From a checkpoint of a small mixture-of-experts model trained on Wikipedia: 9 layers.
Below are experts of layer 5 (counted from 0) of a mixture-of-experts language model. Rows are named router (the router's row for the expert), up (a neuron's input weights, with its number), down (a neuron's output weights, with its number) and show model dimensions 0-95. Each number is 500 + 50 x the weight over its row's rms, rounded and kept within 0 to 999. Numbers have three digits each.
Before each expert's rows: "comes before" lists some tokens at least twice as common just after its tokens as in all text. This comes from a sample of Wikipedia text that the model never trained on. Tokens count by the router's weight.

# expert 20
comes before: ",", " he", " the", ".", ".\n\n", " in"
router:421468524440553488515416435442493434527528444444514455479500499468506466449565508463556441429500440526451500590561466532534489597525523453501600418537528526524397453538461494590515478513581480610516529535545514529524570564418457564489474461593486613539612486456540475551481495519495534523
up0:570503488478408616409521527508504486535537487442438453454441442374544417503467563594644480459469569463545427527572485489430590499451441569473488554515443460445589482492514462550470501554467440435531477434485496477524453551535550531466482512434469455479485503544499514507514563514499461432
down0:504482482433531511479480414532534492546503505495551510592591534594530479531443487428498403467604525488580524479543500600472486449582587546565462429575560529501507485381540538458426547503531453446506539513495497573496530583558462515620517397538516500530484572484440542492491489541486438475
up1:495487469564482588480512474485502431577564578442427440424515493408508495556524499555564478503476524545535489476467558448488589447469485588525518503551401563470525533479443502511551442472518490485601492450516488440471419476520532561536500503468552456400420606496414598434570565512443452451
down1:481453481474488555437442417456583549549468487532545572500439530521443552486502503484429409515569450545517526554462437424453450504536486511510509444487566377503446539414608561560521515558483450549553388419481575601566466470524494470452551536519497530583501423551517479554502460537461506481
up2:543459504518468482455476487471478484503553524418440464498587460503444481495425490544476506525607600459526535478413507482489541397503486479568429478426494506454484367533542565540483506518494477476551522413513451513511468529526466378433459573566480427513455413567511549560515515623603477475
down2:577563511476575544540438559458471516452405491541428528444486513434482463522510478492484582437606446416447530504540513538495493605397505450368557486496412527501428531479538487509471496480479487517603474573523447464599434503543546467607495500506493474417517424461529439487509497489444544503
up3:520562464477516543500504548495450525491520495522511479524549550438450463440565543529451538548540489343507514469540514456557470476427528593395478467554493448599538559475528426471508520407526371545507532457520452470576539408465481565504517514417467544577540529529433475636533505474468517527
down3:567448516480534521441526537461488473525543613478543582486598507393435515466461494505458545500475409471544483518542471480436486450530504475472478534449532597578365582475508492442549482516550456520431450442592541526518559473492495464499532486480430563463371562583465472425515451517484580480
up4:506506506450502486415534488468421527477541495525475501471502319548517537514535543503504549579509541361526551534450469530468438526520495475507536490481558589621478481612527486457489555591459509478478529570442488526465512374456453544477453578433594509465517500539469535593515508499456508460
down4:505550552517439483489493498507432448509525499460548481469516537541529534502506558414430503431453507482485550481520538577604521494471499540534461465469549514545429444482448473491566442407533532457615501519555524494398444585518497513551539421439620427554423444542485486469401537453545479363
up5:475543438421489517546569544484420427567517444418495469485381465517583486522455574515506449483420502501508483528538490546531497538527573540470634513578553504593482494493554480441498505513457388477469459501538686435555585501563486571497468477478474502484478440525555476480506506480493459498
down5:437503497443493483480409488371520441573486571529461469468457541495474558508525488569553446455389521491514542497530500525426446503559525533492524568592631611432459522475566429531436508438452531484486489495475425535473466563450472511583506518539510514527510441561546511470565391453539489412
up6:560577540607423505491564604465444453585494473449404415434445521445476493589455489590459497488429573477560514501519517508398585430507470554553562502477543515538485492480571498497564466505480447484608456478540491456500500440508515440481563585519494485466509504560435545548484585460492456447
down6:468497580543491498492483467456529467558463537495415532439508512566493461449524469468434500498495452515465545450432447541456549385506584433451453500456614555542426548553425436462527459449547564528442454514541490585425432453478599528563481449469522486538548517502554399455570392512482529444
up7:505460550455486492534476518486474452492510474431479480470400465520544489554544474474574517444395542441542401536519514499493510525468467518428599479518593547507531490440561654504481495445508525563421502573562471484586528503449521572578435533494418610445540429521556411493574515493453487497
down7:512488473530500529533410498463470444431446488487390472463541613552478510459507531530525464476508526430426448599610516502424537509509521471505550512573504376380543557468519574505483542526537481502434497515521519498487468496491539458596425411465576488507461437555551513561469532576510382534
up8:471481639498511451518416485474545460507511489486456470467482403494469449470527421488395565499454517532505489554508538473531534544639450506495577490467472453546419439549603498552541598547600502536583482502554440518583565540509515503478491521546455508504520474538624496603475523515541492448
down8:584462432559540549576522533537487518597572500544421529537573472575579515534490561475532462447510498469465513423498571511423557505480537459374470469457536506545615545531425501526553463483514445534554450505464537520569548485523529567460548440503534484462588546471364544494465478555467441557
up9:473443515474484511518562496486448451577454501567538540462561454550437410517511533530471445506418512429458531444508449557563549478416401567571486501507557566522488581520539567460538371567414493550571553489442477487523550466584515603489453543564545514472437483518463525579483571549525480455
down9:470432433448468533512493493446572481480421509485427557541527519505523416529436441430502448442572518525488597570522459570490470417594486516506534513468474445555574435538528477533432458520422493454518535491570511567488496457527433564574581467464566531614550588513550412541546452455467489442
up10:461407517601559477425495428490442555501525523467543447482476395489524422474511498493532502426520474564455517477515475529476507504521503488446487547452425434537460402459496419571508474625621484527534523509530506550548497516423501453405493541599573478484495530570422593589484508579512514469
down10:519441483448447457550457525438578540519453524566504555523493543489479452450523469522438555535483408540476486540512497440519455455551511559523503427550467391456597487457557513466490532571481471515393468596426486607574490516512506556473503628618447500421440574524548494519469471506484543425

# expert 23
comes before: " the", " he", "-", " it", " The", " they"
router:460514494629541507592531449603426479486384432550545533543599528487465429520487543487464526422631475457517490479493503436510470554447513515474507439518524463534435537568591451526576488536493393554598488533488502467531475568456529501497550441502521606514497586473452501531509502461526544513
up0:535524461613512516451441542485480473471484524500472532487503444397555521425502573494615429533464515429474517407541464419518510428527455510542498449478485516500567563558472416513428522517506473464495431477512436466483401628521557454588606546551517429519469505540607488509435534533544481467
down0:442532620524504505609529507557509485463471526443548499562511546600510530566569491490467498509530524519514480461522443443565513548526443495570509509472502465467590462516472557538418491507476518450479564581534539465506502552496503443481398657505530521390445524459581542564531477555468394591
up1:473576577473492531506450538547451449564504516539472509526523480441475440487408480559466558469494499510477429448483510587488491519354477442542443567504634499478502330516602460453440582477510510489572450461512482473458525571519519529448449475446445534502455491532536585445486519541580490476
down1:483573444485507471484469568497591517480460462451447423432496532508411563540516478477521415558426459500415464567495440567398534502476499507493503491563554490432414480536571520549560371562520399541575461557550432450447400409448527496466483498501502496496480431437460544495550475538484496481
up2:491589487475542502457458522607466575501507531520471482459443457586579522486501564483472477489530532478494523512494527455494486488582464563417561497521528590492563543436381562493391495461539554518500579555549523450547480404476488545411558541612517453472421552439431589553481560512464524472
down2:485514584505477477499477499601477539558534407536557570474519430500509446501651543466489476519447556377617556503532420396530466495536515527434526520484529459507494536472490542512447464460558487429484531542469520533421391479545443607479496457563473488498495597543447454459449500488545487548
up3:464432480573442499430440495521524483544496495554418545508603547421605437517495502506452526404497528435597563587512416497498540541547518552534482445520545427463472509564529521447477505510550370526538560464475517473559480526482561516412517489511443533525504600574491419558499482515412433468
down3:487484427559535556531362464506501585544534496471541564444498518495465364457498503418414565397572414459536533419504538549529491542485565546494573454587493499590504484487477457548454471462554448520424473491480509496523535479409525434429496513559461580524487495497505503502562441474458555421
up4:587583523504441544439555617541505455547532510462448450438577473437576445558473462610538468548475543526533537460471622540401576466462422522540519535447416492465552449498523478506478459464519506419524545448544533426459510501556560485444459536496449444440478443572516505558510557510536483436
down4:527535549582585486478415518456487399464580557424590465548466506610475469529605512432521535480470470517393512431543560486491510578529571506464549569509524548507463488519536509590509489464505517508453397483482527544497438573558455546472435502506537513513491572520442586567555507491598439538
up5:551426499502461551465501543471416467594499446458459404528397496513516496511517444559520561426425542491505520502522484517449586456528490552507528472401484535518556463482562546542507498508533491514561494410588410392516591490595567532533442517556500425544562478536549606446546563533504479444
down5:514483480479473511429485631508528471487491536521478453467506445485511530397505511453493511544383486508553424504452440533453539487556449516622522593455509501510472513517509432520395543419520501460451514537463582496419499526578463391468474577514580492434543546582560547506537495609496462580
up6:565583453590489452535448530472541454498404478529518525477464492454477498486480531494562465545480560540475373490453486499517469423481431521480500611514559478510569482524507557565480556547398472492622510533481401444436428432551473407490555588519427491513485550484482424514458479550407532539
down6:517487443530446452466475536480485582507484450483517495505530438470478419487476514423448596506514561404635409473536441597541525425526451444558362470475442378489480541527497476481534525554556554568541558464524524539570419528415531522476478466429568547526467489514482497498448518482431492498
up7:592547524496512515444654478527562501491611585456430434454424498432434415514402417460484518463506514405506563530484490494462502501481522510584549507528455512479572367474445513519545496449494496528542470466449503497475491582501581489503409461468555555506515571590544504524497533490448531518
down7:437464456557538483509493533437426532456490495474413424458425534444548492505536502532530513547502418401523528490569523477466447482535526503507591442376595517604498564515511525563471442489436504507489572422524509463544466532481496529521467555358528533550552452443591514572553519608485466491
up8:499525504609479537522614485493492439528482476477546493470500503497518572511417526505510550461479497541492525526536513422503531467494504584557523488503365462511488573399454458519554594483574447457459645544548540501487419518523562564532461465483423447506442458562445426458462528465456490364
down8:511498539454431457418467481439502464443502503504478513534452586518431526586497521435560428533544536588453456526541498436550508461434512469503472496461518438486368514530505497485579499527531479519493465550516578515643504511597431494525566516459524540394501548603449488519431537562617445527
up9:508519510513465627482496619473472509610544483430422408412487485399492396444464426577510521486451542505521563521537509558498516402491490531508462481509464541542487449476484514521434561558575472465542519478556515445485551499531561596421418590495536435476469524523475549553534538576478468476
down9:478413513491445481503501511567554459445471506530519535508515493534500467549505484650498510488507495455361490479477503679514507513453517455531576476489535489515580401578534496520454525560421479452527497467366446495505555490392448524477506523470489499533479455480499530533502488534440634575
up10:502604494551510480550413449561408467524453564436563497442419417518425449558554429467550458420478489512516500530520401518546523563538529484391536490488509541503486440351561468489506428493491475552601547545530441478554455548460450531533508549512425498517492521447571559499577508537496502506
down10:463513467476579500560450463493558419502505546515427400467603542468527409483481510547613539563609508445496519531452526545473491542488505485571608506508467499458450523597478616499467501516492473550583501501537553451441556545469539554501485460588568510436438451474513477425422538492533548577

# expert 64
comes before: ",", ".", " was", " and", " is", " in"
router:446524538575482529564535452483426493467473491555513482514530560542466489481532518514439534549553441437482389453547533436472458519419510470496510393470529553472505550623557499561529462446474604607543485572623523481543547533538423487546516470462613518401512514539495541503485456508519553587
up0:465522434485496496508541450495501464472434557464501438466466542557412426448520480545494599512512428437549400414613504387483527537577566512491560476537500594552453481512474533501438524420422517406540424478584468460469603488438546532502460586468551464475471454533511529503498564499545481536
down0:551523434490499403521538569546451524545456410476408420467490519567500501535464439495515547401528475554480461473464487486561509532373503495527528522482404578424525530473469579567480546539487420525567472464461535483508449516477429589448457513546523526381592505557474437420560553448484527492
up1:485531521460482611490489587450520488598578556409478421494491375495485450507495479515587473484481529498558520592534599520435540438460528524448610547467440541495440386469401486569525521516551460516579442438514476467489509488493541526434464480528497466536430510500552491507526584463532430450
down1:547538509578471535501527473443463594521558484548472490508534404480489460377488466476527449429440439478494465498543495507583422344510575429525481465493518569574539576516521404478489504430542563443534472450524576483470432411512470528487451513515477478443575470598530468467480416512499554471
up2:480495509572451493466557457547488501484623524482496489538553426560477445585560492468464469583461529449528456423535549507513512474482408501495464446498507530503487527580392475426533394423562471511581453502417438559496507563445516497451485508432474459408447582504429627492501510469497590481
down2:486429468515444454512416539487491500463521553494581453434468528438541562549495428459521551534456468428473489553526467487482536481461464532413449487454644471503564489484573502506406509583382467458447479484545509532500554640546465488493460517437508533446463496485487486631514476552576566571
up3:493509430413486526477547433550457543517590480446438433494516492454586535600518514531515485504433470503527396570496456426531473514419579473524587480419469574547499488539510526485544454609527534565469458513426551499480526487423514576452404497552464587454492511537476473452593507506396540461
down3:503548490501442432446431489599500498477526392425459477400563477505514427430495601558505531461450484415625502486537568494519511558444574458501506548456483566542423415536479447515490412498600482448570510515499461533462503500483540495590538465471478520544454431488550527570544463423564495470
up4:594446530549377610439525492518435466596476472470465430476536454460556420542471492563536431425475514496601595468504478545499552497450461542554502512492496582533522448483511513505513505528576413477512555440519478514530515495532603483512451526540473390511417524480479562492586560593458487453
down4:525429542436392550498475484397456485487501508513524424496506495486405490571415469475564505529453482472442504518577560545450532416487536556446515428420456489504539409534443519537509454522498483613547491449512474534576460531591448506483520425436477561542597542447452532407423449472453451527
up5:453428402502516572528455552472544503474519516456428477422473523506587468601420545482470496509414488421530494578531514511518531487471483478489479491583560391423563464430480494528544484481486423569467475505508481496559404506547523502515358578443546539400454589559451460519507509561491537468
down5:479462497474468526563495461457494490466517541399481525490524416553478439460549552515481471487563504369431518550574479537484462510491615445510519569454429550487441557556431541476477505489498441575475552540443495527447503497413484666522565469611498463406445453501530508470478497466523548592
up6:469425564400482530527483484376531528521542471439407477412524527464596513590499557553501466499439539454479462598481464515494526528548526495541487537535477610438535499511534547454464482556501512537609527539551471502560456533504523462527365603436501514394440483461480474463540566553473483499
down6:490516465573435451474564482472605494601493477418516473485519457451455522572532552461492466521445508413561496521497532435387430480522474526628560507487530501438495442495388459525513471492546497590572502497494539508543510537511527447499563473375517510519507493491544508516395573372467576477
up7:569555561502473523505560470615438434516453425477533497525553467539439502448542469522490422529600540404488476485521447518433560500401478455560435481595480524481480487561385533495523482514486452511623558500512412489430527584477563581468607582468489536514549540495539516548496491488462499513
down7:493490458522495481520537475560497491354523513395552422405494552576512498515504503460397499513400445543406501549467535476510542532538481485443522510433523496386499556549568516472457465538495475571529514480516495493511442439562458537489497436472492428405508483428556494567430578364456487539
up8:516497500600480532419451488510498522528395503502445487435409458529470543560526572489481510459396466524487613427521574560510481488505475511431387566469483451514469489562526516464536469516591455526448535490458462494432506518618519460408480483505550491402468455441538489519400519424601474471
down8:458449485402520585444530475522573527519490447547564483545485521545576481496500480614516513588508562530551485546541475431590488471544486484556497556503587483492512537559567503440515533546540452447508450547465576500587558484528384581404498466564544538476488459549462452582424504479490454618
up9:553562450522502596554480488528501533515553444535431436531552480541551545496547459510536548481453492542520488398577471629542444400435502464560489517439473475468481446375539545511562442414461434542451472536531506453497507563658468509425499461508536491450535431418478471440508518502523486503
down9:560471459441475503450526519554545448490482491453473438466601553493457487465497490482577534495614543441434430450450571433482551474579545519464472498394482479546513490544467552497517475468431585441583604455502497577426426489536407570492543485558517557426404506456497469547542462466472504583
up10:465492482500497521524542533467555505516541516461415517511574419527517449590445499497439417544514540467488493524505541540536536511524537511527550431569392508456456437542541474504610455589593469452544528464520516515506351542493520438530535448592428492415463466585496588501510500530362499531
down10:528528525572510478538523486541490518468480466548437421499562523535525511533509499396468417507367456530463516452429584537503542461538487479464491530613490563418554528445424492394556503385467497510560495538557520426566473397532556492553569502508511543478527610579489553478471490520529530421

# expert 30
comes before: " he", " the", ",", " it", " they", " she"
router:462428432479465522510494525591461470434448448488541472526554465444431426446525495503454469438600446393512405476583493592507488530462454549438525456510547527584479527568441460500546483473390468580466460531470438545507524515484521553510526496490514659552484578539466405468521506451487500536
up0:492545447550444533533489594453477492493418469485509503458444563382539453523486435539483383534489576558554501568512514540577513474522434580502487489505558489531472506455510517528531434443449565458545553526510505470510420471564367511546507419634452597530579578513505462515471471557476469527
down0:528513509462446517598477517432480435531489576523581472494534512410558442489456541433433476489527565591476421411525450505465570434436540445457491454517480638451460439502479355459512549488478467484422553516466488552475436478458511519474425506528484463511446618535483503488441561457528449483
up1:498538496541522490576571475463430353489517509461543498498558498409437492555494537508436541502602508540423473394442446587480500479591436537507524512440473568544542447425477514530594472523563526519533468460593497497549480507545506454410502498526435544553587453481515446490587463573570517490
down1:506577507475449486455552456460495544537511483449504482475488510517591458557427478465551647473528573460580519471461513421524501551508540444576541537509532587492490517482517588403539547480459482532431495412499570425562549491530540484469537532441461518623474587476570432462535483432459533398
up2:506423478478408472501473502530427435496482420532522464524557546453562586484496570496460569493504580513588529580543531438441495566608418523509571467526501445521475506373450495522444453560545501512485475586570438494568438453502531491490466604550538532471514577501382497462510518473461453552
down2:545539533533492416480448566553380440519416466387560561543541484501546440547503525451446496473507631537583568573556568498492483447516486475512573489507487504523484563515499520523475512549598542478492444519473544470469494480496477476473492495480528574584526568397450540444623507564441551431
up3:532558511507448515468495574490457468558588571465471472474508491485517506495461503523587372539475636579512500553549533494394592445542525551572498515422460500437517412476491517576531493476539476479584544463568455453537462537522524563458454520507504437438534517450499550560515534556488392388
down3:566470561555536507537485522627519590513489526401536475506446504517488491591533500471458517446558539491431488473549553482467480546483554464502502536571498517420546461474535580488507427539445500468605425501493469487518501653436539546478587452466562460433548453406466507456440474562403475555
up4:481475453543488547540546497547459428500486523462464496470535462532589400540539512573499409424490569511498555478523537556511531479473470596517473504516347427477528557504512510524487506577519582440519577523498428509451528491560502416497421497565587540392523417476434572488498543574489460405
down4:494516476548527550435389455423496590506526510602448615430534517516513471562415591562467465530454454477477443531530531566457552453553502409539504508467556553455452490489562581417530516517537491512486446439469451493490533418484452362589522507509430550486491449464481464547492449492550515447
up5:569573483576458556475518502474477447594594493403467452567561453488559423565512435612593446512441566511525588481545535495440588415450425465495546476504441573538531444462510510454510498427580499490561495459536481475503545520487490577493506469466441360488510474520492551493503525520512509448
down5:470567606520485566476490515573445486413568501485523416483491545493420570396544559482438498556471515501545565520612523401492564500447463567480575509442362552516474447518513502487484521462494507535468517413559442482535456472539536518476569471517620537469525438405448469476460517519543483533
up6:525451581456532515496546518567485476505558531522501493502405463561460571427585610515470557500450540487430457467551514546515473455491510523557451562469506513542604507525656557544498517460476560533510532489533499475487468415470497485491435438486582469448431498498354567521531520575617518503
down6:479521491461605501527480602528533549533520429452586437524453433526544481468498520496477474453503518608513502522562611533588522493480467515558503400419412538542489491432581503498464587541513644533476521523527479480436481494565521500482474589508448390532450598515582465521494488494453471512
up7:475549474454450567570537547521523382526458464509550488526404560590477444439512441513446551499505463422462530394438438502567522505559465584509527487511509478527458532619445496528492444474463430449489549573511503437458468527482526575415469536432523464513442471437562455417398558438513482519
down7:485439506486498514562602540498515584415464541496386467453478510490512488451580524544498486477415519477401444553626462514538508468496462560506475566517532526545508589517424571565502434469482567506416516535536591514515528452510501488526568426592532548416580478546455562573488477578528457482
up8:531419498528479511490451469501479532521585498475518512439510506503457488569548478509586386573507478418487605473517509424506508522484401504457562489494493402515544476593505453545499455492451523572471572486548417553486552578506644398541544492467534441420424533456479497499489482479590423446
down8:446385523489504551517433561485579539530576490539550468487581454487486478587425512591467463517466500504560540460531395477550549518549466529463495536539560432499576519411491495542503549432551481424495488521451474514525468502550354528577527546588551422490506521467429379551532509506522473451
up9:434517425557492541546465454479410522514568445517491443528465416522526411565477477517539504441490470554490422483549489464468488522429616505463474439435487503501512489565535468472631361531495508541478433490441546534487515534475526489409469505533518517460473583466516496487660540432398493491
down9:596570600464452444502445547511493526534523479575434489485589446407502481534590500495527415570503511491523559416449525456484484480523510503530522613492528545471557379471441515532556528452543552476538524586433537473507455518441478538472576478513492434515497424607528478597487470422554512563
up10:462526491494418536500495482524489369550457434495512472547401491438522443416469502505476488560544451539444419559552456610529514418501510539466509491440436480421470484389512440464580586443462509440534540393448524572472416493457464554438512522476414397473479481470469480473536502490545501521
down10:473421464460454487517543545499544535554527421459471646537530507482385621521469537456523485562568521526517532507471449497467552436493564483459448473568485499509471557489472487492457506497385491445573527543510488520483473487550475515519421461473566398417487417382529392473460594492512542504

# expert 69
comes before: ",", " in", " of", ".", " and", " was"
router:518539532632556485540445526543434532458561471497522538519606541459454499479624587505496453348533464549505414539552531571444471459425484483501532537536545486470513422508537441501499415451523511518470554492475516465473506434583449442471496500540562501552456480509421560562525455488598443543
up0:448469509620449497520486528504442524555512517534536490502428510505412528470529441581516502480430629446504581481542502592459497530521480486530493449504518396448440414517549557501579512563588501520539556468561402518526569486500466515559532494461584528440520473643482490457478525447540595533
down0:485519447410499530564527446569497515431499401517462570426437481473497505478556575543417501500453485524465445472485531486603533388558585451497553428516438379440573461510442516435485541546493476450488481518443420501504530493463520447447444514527518455471475593455536609515478557448446468567
up1:455602425501499536537516553467511501465452479476439455573583480524542444502571454576438465422464468566507481503556601466554517471473450545478587486470495538469450406515494458530504448495570477525517482547475565433477518509516519454523517569481454504539450471605381591362539521470388504477
down1:461499476444502492517439458471437468561463496433466446474393488562541477494458512431452463485432412445476505465462474634494557406525572565490456424579491506594445487536449586526563541534518503474419441441536504506488487586487531477419456476533518572467549420567481524445433582517550452481
up2:550551446579472432533403495508428491453443564486426507491529519555542551559555545522492548463520414502481385505500569485527547633513480540548559532574493561493448407551476483556415533450447458478480579493513518447517522528542507491467442471533608524416469463454513465566433525584524454433
down2:520445435489491406544557427472506514470464485506572482521442432622508462459461545568483513474475506499588471558544490512441525584560507556420512416404454481474411529419465537479540535548416449517443565522512492448488487494535468554517513500625519506428538487338464451459494498488468532447
up3:485508490527489536466606575521502533502460524534460419440551566482476503505480528588523519484447584448478440512482595597574543543529423473485579432507588539510471516487556624475559591424531404563491477403505494521460518517515460417480534480448461500454430496516589588475469504479524429540
down3:491451508433525512482525481482604527568536436598470539511522529478537561534525463645573470534560427490476526475524501373474543535520451562458477503459465490567470505440493472493459464477620538508459528539512544452486494407465465599478518469589469558456510508424505472432580520608566450436
up4:517453497451463531410532511579547526525488486520434415423482426446489423479459429564513427552515510482557526556441627448413521529483509516518607549578521519542506504500498529489518569551441497544504508422535471523519515453573481467546414623468445521485438563571468489474434485628480534514
down4:498563499503582470423543551585601568504507537573484457494495561453497602525519417522488464489575465573582474506501444530521512512534536596489447500455502458482462483440462350548472533522489561507403472435479412532473524534547583532454533446571536547501524481515459566397470416474504550515
up5:473533545424494488482482509596448459464537449455488494459504476495509514476520543509468418517520543406508494511471498449429508439526475504545521443504480532526500474631479469481496462423449432451526481571526501418465616590542478452454538504425471464476565544491509278513532496577495586546
down5:473622528441484524527493527535413488507468473469458483514593528557429547559437549383493561564588480525449432498457452477506512593530396526484496456491497548541591522627564477435509442547460454463495426517477544450497495588583438537529510415496450415508538479536517464485503459469482444512
up6:374564564506493439525531514452503459498492489521516499477538488451469550571478493536523501412509553524494538438506545371569477383548473493596508507580506565463491522480470545612554407606479439478479540525592522393414528494525519493509563550473555575472462531550477573473452503501471439482
down6:507523579464498562556443542514410512547483474489453521523491452485615487470518453597498447513430498510464602538507400462411494539453509496492541488487445624503516524474558486460384453505447483573400444519564510541457542448477459551535614482552519516464449484451449535429543417550477435476
up7:492520456480424588395583510476489501615588490449450415439452484443531458476439468560478511495438579451523495485505534495500553429434505532532470522388450601519536446477483481568571582551560451475580516484523456433457583546542539554482493530526510419529454526532534467502532573548496496410
down7:449397460563492491557500607501541564478488592578528487610426400485377534501555476556460544493489541538454428551491445442556560457512550506464512473443435401576446437540519493557507550486504508465468444508463460485519459459586464535452442519516555537403528529561536498554478521429523480498
up8:528463557450439546462500519482488454566512454334357450482453406435502532543493467550506511524486521523494560457530482463513556478495502515468607480390463483559456470527465532631534484452555455551493407427505426470552513540531545525523498566483460475466536529570505563510553592535479471452
down8:451464413545505543446574587539429456493513560501552461550471536512394524471540487459466456448433437477514565550485593423466550483450482497523504490471438553467435464473454508479552442530624451576464480460482360549491538530501562608438570498514576493429483544508452525485478466506535572450
up9:588563516473508468479429505572472491560510512488464498524395479371510493578472517511439567445549453438525468432440493531492470473440585500518535524517543494451570430471460517445576510455448469563512602460451404535590499515446437410458541472457557468470465534433564499535414501529540550407
down9:553568465504400435425557508503432517521493552456511504520405451434524655467515516396483480561452486550471495528522500459530454586497537510587558527480582433495547551511509481508471479466459543542535508525468525484555431547504395521448454461424552470533465424516576463530537593502443437594
up10:503621452401500520434531592534472523517515572551500511511461570502421545482510472530511524541520514462511506529388560500364494507478504561460490472491534514502564443555433496610503525510475443534488530514652504439521614467516507512490553425538532542435532593552438536518570523577532498489
down10:646512408461520492547523582474532453538484458471499527415425567496533405436544477448512411470463553490551453529541435496488510564483530349501487505582496532478425576485537432486491513452458554524516504478390512553556510377470531509473488562433551515460514575499448469449459519528500489529

# expert 57
comes before: " and", " the", " which", " but", " including", " a"
router:490472539602546502502472492498437525474536476519455485462559546515543408604481586543512553552623441542578426448493589426554509472529518433495489478520499485398515556498510474491558581527479548582517516485405637552460540472503464580440607505506524559512480509461457476491534447467561521521
up0:556509440506473551444568619501436442593468554410447486526462465465486505503518501560559528392477559500517545554575477518477523477444446515512512512394458490597496506471442521570546482508512525496501496389536416417517566456585529535449449514478548455436531555573486527507481594537394450486
down0:470542391510521547552507547519499499457593473494537557505511529609478510453540464413552540606538474569477534475555466531536532479523435504571464414455549552475551529422446534469510542403490490455507515494567534440562591473505526516436518522542529510504350442517547531615482540592437503469
up1:530520609507438531526526521521468440596484530429459427480500476429478454465491417526612494488441553533554490493471526568505607513517465526517473431427439490589512424467587446612534460479549422455508483535572466471531425500563554463478492583499456437470489438512500545516561576520475411449
down1:530492564413428654528495521507523490471526491587498488523643452587485469533423473495459428415542501502471589518521477412517490506505441581572515452522379541445502555517496527491483426457484584476473534511524563562504563423470537543555500426499562507426497486527474548516442550508556470496
up2:524521567448513526573527452461468559528433458440541506618553464507506534472557544516503512545508477474479539442603465526535506573500472536492572515447475394541594469492511430503398513581555444465502455473552563522522435577535531534444474424604480575478523472473540525553534486539549345521
down2:592484458499430573521492523548471590488522483477541464527459471480490454573542547466592395437604536466401534526496526470497511526407475505523539562523603405526352483553546558457476417473478499482561506461556385520476504519532392514536542497533492467429502530515486503513499417498496464541
up3:537533512500449538507531548598451462547574586510488474561428400506483545537493474545523403438444552505526559526523536556463611474424466538529478545448465433526493379535393506522489489510530464450560511460567480400497525496553572462502432455549504422475564584507494549480491573532542453417
down3:553547467569471523432576428531454417488449464527414455551487599428440581582570539554517503437532485525566494604510492503443499452492470464581522490526512579522533570468442598496495431486497421497492553421516531535622501591508493518536487485383494482503482488574540535460472530530461445511
up4:551440528466431532452558538548418481578507555480474484510463454433461556483507463541563470495450518466472417449537470509449561445475382602501509520493485507590570438504429551584407477461524423431569445470564390488464505542556535498554503527548457457478480453534509561468479549598515414471
down4:412395522490538477472411416471470453469509460471433452424540544506565556540589509638575510452483453519491580463476577518486434499434502536550547477404468523561483438529413437440532458463565485595447533410443478484480522441430500475497464517508539487448508521469391508504506462519533537516
up5:504550582475464606557522570465481454632537556477480504495420494472472463531464470609538477452461507456553481548532541548498560444494491548560427503467490500559549376460515496509475432423544426468577562503531417496457523489531498458517405475453486515421520551506546542528549573623554464466
down5:531510493548521391522482480490543473469453527572545531438496499479403552434486461433569429544569456374460424500432453490423484468435526526526488488456498528465517438481563538503520523541525591542500471395434494440502418563437499488446535580446484482484637565435435520491558468512533523572
up6:453567495497529476510465459582485439473535523511440497498521370471494515532598391528548439478518490412486418536439488508524537506508480525515577464516594529531480451630566621543444526435570457543530529500550559496569562578601502520472508494594561519511539542523474531443488503532451438538
down6:412467550510565500453492510551504509440567453468490516516532417454613485474473454454485501489538463514461554531511500509452418502554506494488468516449400419480520583582457428388522559529582484508412496582450453544499488388507424531545489481527469525534488498469513444522591388531597477591
up7:496576640395462502420527508507476538503530482547423512481533538483489522561388582500508496574492540432518509479486639569464527519583415488522517468473507438536497434496504605492506544524562496532523523461514500487515589466438505428462494487462395531526428545505563518540546498552604452564
down7:440534602461543452418550458455489449434456512526441575498407430458445595540479452650546432533480498542516555457445525472531465506542488572510543550472458511539502422427515512522488563548582554509401512515499566530426538541489457503537536551476533513550472501559594453495539478539573528421
up8:550568495507481524495507547410422466538473584408503421518525452484488515496469455558517486481544534546503535473571553585422585466485447475482494536418483596518470439470482591577486477417506439489636542473596494428595448494484535519456485551510512472436465493495507559504585606547496430510
down8:505525639513481478432469478495490452485528528519488573571476527525522531604597625521562538390424558451439502492575471573608480479578601611455552503533528530516486493483490457471486529608456533524504572549485479584475475512477525489516569440453498483440511518523428477466458500455509474484
up9:472435489633490529415512625511483466492499592510551545545494544477490524494539446518501484397564573466511533474527427532391525430466433563559435454457470525547542523589527634521487455471506498515508533496498406529382526521556514551473532563428546499489469572584538513497506489527522467476
down9:536436452573484483579512419543541386428586522423523485432455515405511528498497496502435481509480475511500552492535464435486455356485426554546546484492483536503599556380499535531493467569478475498493420520541588428503533508549520510484524516481544570483405526544477477497638533524484548470
up10:498576534485377503482514502546481520546470485463470505543430493404499512452505469601524575469491566407495463530556511500453549457429493543565463514439458506493497475479459497596458478408441457474570537445577435390462525491589566525478448518571517468462573492581420469496543586580433504450
down10:465429583553513505529411442468485537510497469587437591588572487464500501590526475410439476440439478429421562477519503489480501405491457524485516482478573519476494448499469543463478464480551565452532567401488465588457462455536445463557472450525529417482440389553481525509399457461506575473